Below are experts of layer 4 (counted from 0) of a mixture-of-experts language model. Rows are named router (the router's row for the expert), up (a neuron's input weights, with its number), down (a neuron's output weights, with its number) and show model dimensions 0-255. Each number is 128 + 24 x the weight over its row's rms, rounded and kept within 0 to 255.
Before each expert's rows: a language model's description of what the expert responds to. This comes from a sample of Wikipedia text that the model never trained on.

# expert 59
Table cell separators. Pipe and semicolon separators and header words in sports and election tables, such as |, Pld, Apps, Score, Candidate.
router [127 113 139 142 150 145 161 117 115 131 111 129 178 133 158 130 139  85  64 135 128 180  97 182 125 120 102  74 101 164 106 151 183 117 133 157 122 132 126 118 126 140 185 141  89 102 121 129 137 162 122 143 141 142 134 136 157 105 146 112 125 131 166 118  74  93 176 159 112 146  91 122  96 172  94  80 155 151 132 145 107 121 132 123 128 134 142 153 135 124 100  96 121  77 118 126 144 118 152 126  98 107 126  86 127  94 130 146 170 108 123 123 116 138 112  78 103 171 112 152 133 138 105 114 146 131 143 193  99 174 118 152  94 165 122 117 106 152 155 131 174 131 133 131  90  91 125  88 119 128 153 140  98 132 130  96 155 110 110 142  77 135 167 129  96 116 135 102 139 108  82 119 119 148 113 151 138 124 135 159  88 114 110 133 127 156 122 141 115 160 120 139 141 115 137 153 105 139 145 148 127 129 108 125 129 133 161 113  97 141 113 113 106 161 142 154 122 121 161 123 134 108 121 129 131 115 114 158 128 101 119 121 175 139 140 156  86 134 139 144 119  89 115 131 162 140 158 113 113 139 113 113 200 155 124 111]
up0 [ 96 176 162  98 102  95 131 130 106 100 156 124 170 119 135 112 144 136 150 155 101 123 126 125  86 138 179 109 144 166 157 167 112 123 135 145 154 136 140 123 126 105 140 148  77 131 162  73 130 210 147 107  87 162 157 144  75 128 149  99 141 136 150 154 126 131 167 117  88 121 145 158 131 107 134 119 115 161 137 176  83 134 149 150 167 144 148 154 132 148 141 122 127 108 127 130 139 134 134 105 106 117  86  93 140 117 152 136 144  81 169 132 119 138 154 120  86 127  97 116 108 115 109  97  96 139 141 136 113 123 146 133 124 127 151 144 167 143 108 162 144 136 102 159 139 116 119  98 106 138  98 147 117 143 115 134  99 116 136 110 168 156 107 104 142  90 160 105 113  91 131 114 106 142 138 120 127 100 187 163  97 102 148 130 147 111 112 157 127 157 134 128 144 105 136 152 122 122 133  83  94 105 147 111 119 134 148 140 155 129  84 156 147 149 148 110  94 107  95 129 108 116 159 170 118  76 158 112 126 103 136 134 192 127 118 149 117 157 129 147 146  96 123 124 129 117 150 124 133  98  98 124 151  78 101 119]
down0 [200 167 143 144 108 128 147  97 137 152 133 126 116 155 113 169 145  87 131 126 110  97  86 130 162 129  91 146 129 115 122  64 107 154 134 127 104 103  73 129 147 151 164 146  95 112 143 157 146 160 133 128 121 110 144 153 118 149 161 124 119  97 108 162 109 117 139 110 159 161 108 121 135 117 116 121 104 148 147 151  94 156 119 110 120 103 129 129 167 114 180 110 130 116 109 144 157 111 139 111 133 133 120 103 123  96 138 133 141 123 126 127 133 184 146 153  94 107 156 108 106 130 113 133 137 138  96 129 149 162 129 145 129 125 121 149 126 132 121 116 103 130 173 136 100 106 108 112 124 123  90 163  93 115 103 118 137 158 124 182 114 135 103 152  86 103 189  97 123 110 160 103 142 135 107 147 172 143 103 107  90 166 101 172 165 144  86 150 117  76 151 113 130  95 111 113 117 121 116  93 127 106 128 114 132 100 150  91 151 146 129 110 137 140 130 127 125 128  89 133 105 104 105 122 155 107 108 116 124 153 101 137 155 110 167 139  67 140 150 146 164 156 147 129 108  86 185 128 162 145 142 116 187 116 114 112]

# expert 0
Table cell and list separators. Spaces, quote marks, dashes and |---| divider rows opening table cells or list items, e.g. " 40–7", "- Cliff", "Ordinary".
router [ 79 127 138 151 152 141 109 110 114 158 118  80 106 115 146  90 140 135 114  99 156 173 102 130 124  82 130 142 120 141 136 142 152  84 143 119 149 127  73  87  86 128 154 160 147 149 104 119 136 130 119 164 159 169 171 215 153 152 134 129 103  77 152 145  98 130 210 105 149 147 125 180 153 136 117  94 110 165 131 156 109 137 119 111 150 144 150 126 105 107 125 111 131  79 115 158 104 138 123 116 118 139 111  95 118  75 158 129 144 146 161 103  98 103 157 117  99 152 136 121 158 120 102 119 112 114 141 156 118 153 128 130 124 165 124 124 113 129 152 137 145 122 112 139 100 154 140  81 112 103 109 149 133 126 113 127  94 129 136 147 108  96 137 154 129 134 157  84  78 104  91 143 122 125 108 115 156 113 146 123  91 128 139 155 120 121 126 107 133 161 138 127 105 100 163 144  71 141 121 117 106 129  90 113  99 150 136 133 117 156 114 115 127 144 143 154 116 173 146 119 119 131 175 130 101 129  88 119  94 110 159 122 151 137 125 148 107 148 108 150 157 105 133 150 171 109 154 153 100 127 144 119 149 112 118 142]
up1 [156 141 114 123 163 112 162 167 101  97  68 113 108 116 133 159  98 128 100 158 127 143 166 129 182 170 113 131 161 119  92 160 157 174 142 118 165 176 128 135 145 147 149 152 142 102 151 141 110 110 131  68 134 185 113 101  80 140 127 156 124 150 140 104 145 137 115 112 135 148  84  99 128 111 130 146 147 132 114 128  99 161 114 108 140 118 152 111 163 105 141 157 130  80  98 156 134 152 163 137 127 141 156 106 122 164 174 136 109 142 131 121 109 120 130 122 149 123  96  96 116 158 155 134  96 125 159 111 119 160 110 118 142 130 104 127 105 173 160 137 129  98 135 126 108 122  80 115 105 162 150 147 119 176 116 142  85 139  93 134 108 112 156 126  94 114 110  94 140 101  93  88 107  89 122 143 159 147  82 171 146 148  70 125 113 135 121 155  98 142 123 132 126 106  98 162 102 136 144 124 131 120 134  99 105 116 162 121  96 148  83 146  94 112 103 143 128 134 123 121 164 141 151 140 131 119 120 139 176 176 131  91 139 123 106 161 123 132 132 140 156 141 122 151 143 143 119 107 147 109 138 101  88 106 120 136]
down1 [138 116 174 178 154 180 161 120 123 115 123 105 153 142 157 131  91 151 104 109 120 137 155 128 121 145 121  93 123 134 105  41 113 102  99 123 158 122 142 134 127 116 113 154 129 135 122 169 160 142 178 118  93 189 133 130 135 114 141 153  80 121  94 119 148 141 122 152 110 118 149 128 129 152  97 119 131  81  96 119 127 148 102 119 146 115 154 137 115 144  81 127 140 118 170 125  89 141 129 122 128 152 176 110 136 132 139 134 128 152 146  94 100 103 126 172  66 106 104 118 136 142 186 144 131  95 101 118 125 114 126 131 147 129 111 103 147 119 115 129 121 111 159 112  95 114 123 154  92 135 153 114 116 146 133 130 149 152  85 142 147 127 107  94 129 158 141 118  89  87 159 132 108 125 146  93 140 127 165 155 133 136 112 150 130 151 104 151 138 127 112 148 136 105  99 128 170 104 129 140 111 109 111 159 136 158 133  53  91 139  89 128 136  92 111 142 106 134 114  89  87  88 109 115 130 151 110 154 129 116 163 134 147 131 124  86 140 121 138 152 169 167 167 139 136 158 107 150 132 138 106 136 145 124 116 194]

# expert 15
Mid-word short pieces. Short fragments like in, i, or, it, ic, id inside longer words, often Latin species names or rare terms, as in Aud-it, fasc-i-ata, hero-in.
router [149 129 122 148 155  99 105  81 104  99 142 112 179 125 146 126 157  91 111 122 122 153 140 114 160 130  96 106 102 156 149 160 141 112 137 119 144 147  57 112  77 160 157 141 146 134 126 158 109 169 100 115 147 158 112 142 155 129 157 140 114 114 100 161 130 106 173 137 139 132 106 143 144 109 106 108 159 104  87 126 116 136 130 124 137 120 128 144 148  83 133 136 102 124 145 116 127  96  94 191 134 105 122  86 129  86 163  91 119 136 130  84 105 114 117 127 113 152 176 117 142 130  94 138 107 146 135 164 153 168 135 125 130 124 104 100 128 155 187 115 129 115  80 136  80 132 111  79 117 123  79 162 138 120 133  94 145 123 137 134 111 135 164 116  68 129 136  69  98 128 114 124 130 111 134 112 140 152 140 168 126 103 113 141 134 198 145  92 131 133 115 136 134 107 136 153  87 162 131 128 119  97 108 143 108 122 153 152 111 155 136 128  89 159 158 141 132 133 133 109  84 180 103 151 109 159 124 140 135 115 152 117 154 149 127 143 109 113  98 125  97 111 140 119 161 146 155 140 160 139 101 120 132 152 113 144]
up0 [ 92 135  80  93 133 150 128 117  79 122 102 125 142 126 153  77 121 107 119 147 112 110 117 156 175 172 105 145 141 133 113 155 141 112 111 140  81 130 153 130 141 144 107 166 117 117 122 124 132 146 109 173 150 126 135 146 130 115 190 141 108 111 162 104 113  90 125 101 149 159 126 117 115 161 103 119 119  98 153 146 147 126 141 143 149 107 135  85 158 144 129 118 117 132 112 190 112 136 141 153  83 127 112 110  72 131 134 120 143 125 157  78 108 114 118 134 111 106 156 184 175  84 120 156 156 106 111 131 118 123 148 125 166 125 109 145 131 145 171 114 144 133  96 118 107 137 109 126 127 112  89 142 122  92 152  96 136 132 108 138 108  81 144 173  91 149 139  99 163 142 126 103  80 132  84 135 171 148 112 150 140 128 127 134 112 173 134 113  92 137 175 171 178  79 136 131 130 147  93 155  95 124 139 116 135 105 109 151  96 129 101 177  85 157 152 119  92 123 142 136  69 122 146 106 125  96 127 105 124 131 147 120 123 132 132 114 127 146  92 108 119 109 138 141 103 146 142 171 132 105 140 128 116 133 151 135]
down0 [127  86 127  92 126 115 128 138 136 100 141 118 122 150 174 130 115 125 118 120 165 133 105 141  77 132 125 113 191 116  99 101  77 138 111  83 141 135 144 151 133 100 164 117 102 104 158  99 118 110 121 136 125 112 111 128 135 143 156 116 143 116 162 144  88 128 118 161 117 146 150 106 134 140 117  93 122  86 105 134 147 102 131  82 118 122 155 123 104 131 113 101 141 122 154 170  99 121 201 135 108 141 144 139  98  94 144  96 113  90 133 119 136 122 109 112 122 155  75 165 122 145  86 117  96 104 128 138 134 137 154 107 131 150 133  91  74 131 164 101 135 151  98 119 124 152 146 112 113 147  89 138 175 138 123 133 140 122 104 167 137 119 120 145 111 126 146 156 122 161 156 117 159 118 132 122 122 125 110 135 153 130 151 146 131 102 122 160 124 147 124 177 111 140  99 149 133 150 130 133 123 165 131 110 184 114  83 103 136 178 159 126 165 130  71 129 129 157 134 164 140 116 114 137 104  96 124 115 154 146 129 103 135 127  99 117 134 133 132  73  98 153 127 154 153 144  71 127 129 123 117 186 129 168 175 196]

# expert 2
Short mid-word fragments, semicolons. Short letter pieces like l, v, il, re, em inside rare or foreign words, plus semicolons and separators in score lists and tables.
router [148 150 121 118 150 135  98 114 155 134 129 115 149 105 104 128 146 124 100 101 145 165  97 163 127 150 128 132 144 142 128 165 129 106 152 161 144 149 128 114  74 152 165 110 130 129 145 136 121 121 122 133 149 118 111 138 120 119 140 111 111 132 153 156  92 130 165 153 120 147  82 158 154 107  88 151 108 158 102 148 123 109 123  93 164 128 117 144 107 147 153 144 136 138 122 119 101 127 100 172 117  92 116  80  80 103 144 166 148 141 145 110  87 126 123 131 136 153 114 121 163 168  90 132 112  95 132 182 140 161 118 112 103 130 116 127  92 154 180 117 132 161  66  95 107 128 186  55 118  94  88 144 127 145 167 102 114 130  89 134 108  99 190 110 100 140 130 117  81 106  94 141 130 126 104 138 139 114 114 145 102 122 127 129 117 122 118 158 117 109 129 156 156 107 131 126  76 159 128 119 136 131 124 139  69 133 115 146  93 136 108 104 109 133 107 109 129 152 158 123 129 137 109 154 102 135 123 153 122 115 135 101 130 155 135 154 114 127 144 130 129 135 137 118 176 106 140 182 147 191 172 163 146 160 103 111]
up1 [141 165 152 110 100 119 119 147 109 157 146 110 141 108 114  90 137 145 104  85 154 148 130 109 129 144 104  64 138 145 165 146 131 161 160 175 118 141 165 124 158 177 123 119 143 145 141 120 127 116 102 135 156 137 167 160 183 145  90 132 105  56 156 182 128 139 147 124 111 142 131 126  91 131 124 122 129 135 115 172 130 133 128 132 153 104 122 143 115  82 113 121 111 126  62 120 125 146 128 159 133 112 121 103 109  95 112 137 171 157 157 140 111 123 182  88 136 166  98 123 120 145 122 140 123 124 166 123 177 144 135 151  91 149 102 148 101 107 130 149 164 155  88 110 112 177 175 120 150 119 126 137 143 126 113 124 138 130 132 127 115 114 138 146  94 129  89 114  96 104 111 129 157 149 123 140 139 112 121 126 121 180 147 180 104 115 121 102 135 121 150  87  82 147 132 131  83 114 102 124 131 124 123 135 121 110 139 117 123 132 101  90  67 149 151 127 145 136 168  83 135 137 115 108 157 149 144 126  89 120 142 120 121 158 106 130 129 116 120 126  95 159 109 153 146  70 134  98  93 121  83 148 115 138 135 138]
down1 [128 169 163 126 140 162 156 154 186  80 133 117 172 127 124 136 132 161 127 140 147  98 105 130 142 143 122 124 122 141 142 132 122  91 149 126 145 149 148 123 169 141 143 128 116 104 136 140 135 108 137 111 118 118 142 146 118 125  88 137 120 132 145 106 127 112 140 134  96 109 113 143  93 143 119 106 127 117 160 147 154 129 118 158  79 147 127 156 168  88  94 116 107 114 156 159 139 123 146 147 121 128 122 148 123 152  96  99  91 146 118 154 153 173 123 152 120 138 136  78 138  92 106 124 122  70 155 128 149 159 123 128 117 163 134 126 120 150 119 113  73 142  95 118 124 171 140 160 122 132 131 149 136  73 122 136 152 108 131  97 120 107 126  97 123 110  93 149 126 130 142 118  85 157  98 100 136 132 167 113 150 115 165 101 167  81 120 143 117 141 112 132 114  75 118 116  84 156 131 135 170 143  65 125 157 114 105 154 146 110 152 171 141 142 116 100 145 125 139 104 112 150 152 147 130 107 160  76  92 125 122 149  75 155 117  75 132 118 123 122 169 163 134 120 140 128 111 160  91  78 120 176  94 100 147  75]